Below are experts of layer 3 (counted from 0) of a mixture-of-experts language model. Rows are named router (the router's row for the expert), gate (a neuron's input weights, with its number), up (a neuron's input weights, with its number) and show model dimensions 0-63. Each number is 128 + 32 x the weight over its row's rms, rounded and kept within 0 to 255. Numbers have three digits each.
Before each expert's rows: a language model's description of what the expert responds to. This comes from a sample of Wikipedia text that the model never trained on.

# expert 46
What it handles: First pieces and middle fragments of person and place surnames, such as Mc, Mac, Smith, Kim, Keşla, Trimble.
router:096170133119125119130152127137100215138130127142074119136117114090142180133145143164084189147116167167189197109171145126159117159149166128113110181148145163097110145120154107132057165087093173
gate0:106058099030111118176181137148111110139154126133129125146199123137135084171144141094133144186067140109166131192091149097186113107131131152170146054138137118132110112108150100137204156173223144
up0:106107177130114147105174182092143203130123092143088117080109128087110137109091067158082134141128082149111144119128176114068105175154090183177106128150171132088095155180145087158137142091109114
gate1:100097210142070129179130121173156140078180095148142113114111063115189121176130118116095123130143114108159189137130089155122122162154105089169097102205162081098125107159129128164101117129179161
up1:138189116144121101123173082074090148191130122124137150104148121136135128082090173123156128121128124138116083142126174092093072219228180125154141184111189090133136116171161093163144112145180131
gate2:156142120106141129124127158177146142130114140140068104163123114141119140173096120140120125196182183177156161097167100145167100135124117185166139160174103114141112100132147104131081201156132123
up2:110095158130131129141124123124119158096161100127176102164087144138150130119138076136137187114089058142182165057160146154096101167138131140124143109159170172142134130127175144164146131134114128
gate3:159089150105097116141078141169140152065131205104134197087109179125176098123106166150147164174136127107134137132121123162126140174146175181110073109169114089094208190132111157094118186140113042
up3:153170103075167142110089043107155104091078158143143121115154113105127125104152133135127146120120143123151117137141144151195153083133205178052096163100159124133068068117099110126143121149133150
gate4:129093090073115144153173081144156169125156097076088166154109116145204076048145156196082174098128159126128164120155131113175124108127112156120163108121117092110121108087082131085132108084099137
up4:075115090158137188108105146127140118120068163066120146157088104154062118144113101135215096101083125133164146130138165149128120098124126135115139084124103202064099131159116138120144114163122109
gate5:133103135129171133116095126131125098168139083204124144107154122124126181122173135176110119173146129123135172211091094179179098078132123089167141138142132130100136101112082130194098136147103139
up5:149124122129067135164117151124131126142149148139185139160140219104082177126105130118064158121104179205169077108157123103203118180125180133057076175128153156173141166182139127119120132144083148
gate6:154176162152171115084140119094141126157161086110108140107104121150124175137101192145114140124151124089060050152151135113124136084099123149149165128158160096106142077137078122149250193076088170
up6:147089130066086193127159096121141054115178067119142182156112076160160115087132128058166106203130163125173151156118164155082197158079126103188156141072089178101168082121159122160072138174164056
gate7:104080114147203107126134107169120145101146118155139110081124123127115167166080133137171151187135160074095127114099189122124120093162112085091156079140206145138111154183099121141155166133135086
up7:086130142148149120178165136065142109090198176167181077136103167119096123201144119132126122146150151123165129081135148122133153171150152052100124200119107131152136145153167087106171093146102120
gate8:175186160134082119111180138124093096099174130122114096151179116130107093090131187179175205142136064130122125105133093197128143119097146138112106134163085084133172135113190176134117133132153103
up8:104121095151082164087128139089167114121156071057108160133140116110172145095123100145135121135137119124123131110101176098098149069103161078140111144179120123171134143151194117090118132200154092
gate9:194179125131135172100168084170119066068150112142110111080142096147171130097122083085145164116144103109177138168138163074175115137110139092174156094081136107119122100118130119132135169123127136
up9:114152155127095116147151149158150126096130112096139115149051110147145126102146086107106121125104141165169115149144173168117130170117114121154110127107139095091131135158168122112114037132132091
gate10:087124116120093113112111162099135153140142118108081131123075159156112116172133095112176086125118116115136124124118127175147113191092089159138151124167100179160143140133063073087157138073158149
up10:132140122150138073127141144202086127132163093150077124099134064157147111101121156100119072137107157131098121181097123114181071129126105152127153100058113104097176149118146119109162128038180073
gate11:086175103153178172106127201084110065118099090131170095139048106141159194166118085114139137124145165102109106143071123135161117151183147081121164093135145104110149103135101150101057131141129128
up11:142126125096125150136112169136111107143149173135103143100086179125166082164122052181152136089124151135143078124069122055104149103119162123159125145096134136168122153134115087110203152103120116
gate12:119150082076088143133195137161108112133131193116126113069117161094159111177110169119148109143116071129160151169121078144158105104084143134170090111158150073139117123092153098134175142140109130
up12:053144043094155138131152122151163146115105140145115165086149128144132120093174168138113179127110125105142074089136030099142095173070154112098126155109084132134096135165163129152164165203153143
gate13:090135129118101082121152131093110144161182135067128132142109117112104130117145169094101080079106118112116141120097179092144119117133165139152133154166216108129149099149148118120071126148181177
up13:146134113123125144114113074126192083148128114124150106145149124147131112133115169131152125146150195153098065139137158134227203166024146197125150119203142084129129103132116150185099167133108093
gate14:164100147114121110117121134139114070145112161146141138166137097093119106134113201177180118111112141157138125110101135108165112130168123135091124135137101094051127167120152114127111168196087099
up14:141113151145120143194102071130136160146110114164121169142165136111113114166175122178155177116129117157159113172126201167078140158122095085039084157152156143144150070143158132146102141111133102
gate15:125082133105094130108121118112163096179162148189054113160186157105130174125126101161154128095101090151135101097141191135102134094094147124162106194133080122098133159144167144115130179147147072
up15:097101147139181169111119161135145083134120148111132109102124155079144168117170147077134089079111100107098089103119127112133128078158149122115101151121114060114130131111139093188099118110122132
gate16:088151156140110166089132137127107134180143117156148154108123155130102162107116132153127152136107098149129095097163118138110128164123176180093088136185139134085162124125180171147151140103136116
up16:141180125163097114168184062149082121056062127118170144107125144128080101132153058117107135096103153072166165129148117145119083109087081010176114164132117117143075097109178124161159131080145159
gate17:133090141102195113119165136116209105139174111087159136078165148133137159164113133101106115146150140109075059146078126095181134085103091146131098065136113076130089144098096133119099150130108143
up17:092171143081127094149143154110096106098181161132107107098154133141128109115143123159141152112126129142157005124152099142137101124111132127136148116108134155130127176121072147151147170149181102
gate18:186180105107152097108201115102107085123178136130142138117129124134153142135184148106166130133112110068168147125070152100127131092143096160131101181133205083122134085112099137140114156128199126
up18:171193136147142135145108183110083184054102128151148075140102107140169141063102115132112147074162086136149093088160172130165157149156126109145151131151127146108154057174113058091150152149106170
gate19:121130100134117084149129221130110132117149158131181120098160118097134199096101107115140111119121118164169060115081104134159129107139125172077070078119127101149159183109075140081092156092201130
up19:090157120113145145149183171132105115121155133132162096153155101166151224150132135126078121181186098154104164176133150109152179094072089070143128117098087130151094091152183167179092151138112147
gate20:122118092154164108155161135166139150087140171089090114083095119120115143117148111134181170104151158160131097181132100118155114144170133176078117226152202127101117102150084144054158123121141147
up20:100155087199141128120118119153133151097141080083133153165153084155131133146116121158110112146089133157117159106143098156145123087120139083132121091183135153118155128105119090109142117086093114
gate21:164094132103110170125150191103124140112115136104204140098166159111155134145097110096172126119217149092145176086095099157086088072129079121135137153145148156106118171143091128057184133081104114
up21:207124113159140083152106163138050146112067101140116124126113158112124104142129073115108092108155087155130208112114097160133142090106136093126123158111087129135179136130106139110075153098169114
gate22:051093117154103144088117074162073173099162155087098126180086142083131109133102119146145152097125127168107144175080091134115114142141092151118099145136091103102123111100135116066144173142203083
up22:097084156122119107129180092066111141116088115074143128110122080145106150092131137126179157176119147152100142137056119114159180061154042142123094092110136112114185073123105142158110151171169121
gate23:136124166144178137158113103129111099098063120198146089103125129132081113091095176175123130117161150066173119128162178113179139173141158097120148115114119158105123146164131131130113170146179069
up23:117191105066123109095079143115129130120070144124070120099192129170123126125140145124208074148123069109142132158089160126162103159109120188132150106107116126141107122128082157140165110098138167
gate24:157142129090133118103139077098131141062161096119211122165169156153100139090127120121139081153062145138139147167139145121103092107181119086117144054066076097083190106103171159149167146074095141
up24:109139169082118134193143121136141113134075127170177158126126152142141123139074171095154086124123099112134101174128140173157104188141179080107125189139185059187194141133147098111148083127171136
gate25:149147108082108114104070137112104163167137072077106156156104130082082161120159136180140117119113123119124176110135112158118127157196113090144094222120111123134134098149155116160131125108163116
up25:106077114136156099054158192148115136058106198108104125107124159148113160131143118151129111149157174124123095150118073107107129185196081155097159165129085092113169094203136171113090151109118127
gate26:122142179158190132119129141094132095127126063106169125150149109124160115150076131095110124159129098140149101137164134124115088134128088168134115157130150125109153117120130107106151175169087128
up26:094104127200109167174178143138173159194169102055144146124104141105060092144139119127140074140171123067150182143129163175108135104133126102133079151145155132161067085177180089141095111089059140
gate27:086078153154107080124107147150154136155137041230201125138126119113077167122115121123109106104106083080060134118142168077135150136189125076130125145145169065068119124142127111162169143181158070
up27:153128123102149059167150125150154125153120173094109072086093152127066158110185206149127144163127111065070178096169137110172149091102198093129147080166123147098085122138156086075151133119074096
gate28:168189125095112091069128135105148062114122121115143107126144135125083143112163121145094140166066122102093095146109168115112083150092117118145069092138105124130150156127137125083125149109135115
up28:157083138067112113163135096194167127116175143124135074176089118122155162093067085103185076110070126096127067099119101128111147167118081146181122106108146128118118165210189055171110145118115072
gate29:104078144148152137097152131148155091092124136175135139177148172095141124098110147135222145132157116081180128133104114119101165112123107192148131122131092149107161167113115107169167159098162138
up29:111172091140140115154153148099157137160107156131191143163090188113158074104145132116163157134149047119128099119173162130100125096137096198168164113106094154138166174120092113127194102206112127
gate30:158162145107132190072131175104148089090179122166098164098151136114139109133116162155147166121103143090157087122128115182102154132090075086144095120112128092142127137148085085136136211116120136
up30:149111140094143116052099146155124053125138106126101122153099122156169127106105138156158170128117171201094098083041087145134113125168106136145133155123082130150116113152184127153116137127153127
gate31:091121164163083068094128144112151181098134130141186121123149142111147104110120209176124118132100132141149109158107143071076170138162160105121107217181159108092128148139103169117110149087175129
up31:196078141166143180173149143119115078098167155159164062105109120103150107129140153160073138148171081090069131091184102184061082154148167145099162138135107097139101158084136099107140177164166130
gate32:088123130187159090076127124160102161110144088122147144085135140093170129179108096153126125072109105171114167134128103131153084116212165149099093146127142141136112087132079094129096130149154144
up32:110124053180108103139143144103209137165133177108090187208112141146126130159158118183137171133177148119112114138156109138199154121104115138083145143113073118222158107178098118137085105151131160
gate33:109152159155061156143115159135077164099176107066135153211133092104035091115094148119148152141077202208182128149113121142138128182129127049118147155133112141102119144144166091163172103107074095
up33:158144091142134120134149150143111173108085145113120112140130100133109077112127134090135131127150115114164205096066140156123138171124111161120071082100088168090060205127088133120129179159123133
gate34:098113089160105148099120130108153087158088094107149189170187094113120133053104113141103165183173156078099199143116124110152159152132160150169090077136188087125114124090103102107129091167137075
up34:053175118160135190144117122073119128186089087140096150202126119130141110122144145093105085114110097132140186131073124102097123170186139089079152069100074170119176127162127141103116123170081149
gate35:058147134188148176107106153130155134173117109080112125169115115108093126168141108096136105137147150102084109105171125105124086152150144157192147133169113083121132160149090116120172121141096190
up35:130085160100157125128136137175147122015143130130093112087197149140168131131156132089094127094108123100139206157114121097163135127077115123140164114096170069093148184159152104160135128061116118
gate36:135132161117075122141157094140085100072150107142154111153103135140168128104166132137127093099146138131119126163098188201148133183057066154135060104140129138121081136195103129107087126166128150
up36:170113118175147122141087108105077150073176065131174134112117121101213175108131147138071097156089136124135196111113105109114139131095112158082117127121116106175146092118171126101112142166092164
gate37:105137143071164142094135170159052158149133090115139172134147125146104136094111068183129085124155065088108097150170094137050127115153109124163097141125179125181102126082104133132146107125119100
up37:071090109132098135124122079144190185151119168156173113101118171135112079164140063159170082137155170141161125087082177129112157121125137103167136092144161171129148103134064129136088136156173173
gate38:130148117101150150138173170129134127075163133081146103174109075147167147124059126111143143153094165154171161166167102143100104134104128121126149167161191140155143148144134169150129103084154188
up38:080082161143134124141117136150088177121066106117102101112164127163147055112078134160114104189066110100105080115078119159146107069112122065110132144136116088167117115127135136116130151177183114
gate39:127155114102137134135070135111145091133154118105113131082098136114102154138088146092142100173130148115164073193125170138113206116099159122078130135148162127125141142138085101155069084060090141
up39:139150174174134134158144103113098181197122133096125095106151109166114202134110159128122130136115179140109175126137197112182157167164183128154147171105134182176121144082101072107103135122069108
gate40:140136164094146126147046109152100165150117124092084095155122095127126107103142084073153135111111155108112138100151209147090126149103083122151158163121133172156070139130178150182107161128111157
up40:152121096085148110142124083070077071168099105120117115100112072161045125144117177104161137117098138094168155132123168144086119109095079057144054133151155092133154139165151141116130085204178033
gate41:160143107155152177128072202082139094168203051116069116142074146119110069136140135157164121084112139058168145131145166103145134155173147159104190153132126136137089121153124135071188091150146155
up41:108081128091115116123169140076124157127187111124143143178091155110121162117142146165153028124136066079191110113096083114073097105105072116075120121163130175157105102126100085172100091207099150
gate42:103046203084093145141068182095053156106108148142165100122124166141108101167072099198142119058143083082081087127137146112121170099166079142094103170138095143152156121107142127113129105091153075
up42:129159164091147147118184145141119142134120118161123106154094123124150160147132016192145143147093138171150108124159144090139095116116073142110095139157074133145110142137187117152109044140110114
gate43:130132068086107044074163162130103100094137156075051132145106167136117169098146159128147153133125153161159176137110046133102154083130131192080115165107169145085127161140145124162167156145142139
up43:116109088100078150121163121165116135124125116137121119125114027147143093093082129118100105052127130089151117086166098188143100127127098095148121117093188084154108074084071153089109078147141140
gate44:070110145114080111132123110126108108120079120098120191122120145130114127075149093131151115131131195111113098115162130166116122138075182117180135111149133106159127157105135138129067071071098150
up44:158135084164037147146138089048162157153137165108115171161097193106125106147122140131116154153135153154104137099118170161151115110126151134092141129088140182119111137120179134143138117058115158
gate45:081182130172090124096110133142125155136124171106116127102115146102153167145150063082139133201110118161126182140182195146166159171105134114169105120192154149061159115131128099086179104158138148
up45:129096152139176156115124126148108153111136085110150114109110187118164106115109095126173122103120064132146093160174093111137133121078116122150127160097147123167118200086115099124104102146119140
gate46:055120131131077124096126186133116103115124097080092138129105202130202131157129156118154129145171075115162100153135211166071087147191122116091154125139148116112170139156107128172132149176091119
up46:059156126156138137147136129075154152159113119136179126112123148127068118088188156120110153121140122111193101128182108124086091149128134122145146097168106208078088140137136138177136182109051108
gate47:123063174143095109124138130099161090079118116084115116157126095128116122172165079105094118118075158124072160092103167165149118073169135139145103126123136120149161115120102105127113141144150101
up47:167088143110142164090093066089127137139099176115116124166132149103106145126059199125083208105161144124126142131190100152132123064107118093123175135119166098089117112158111090160142125157100085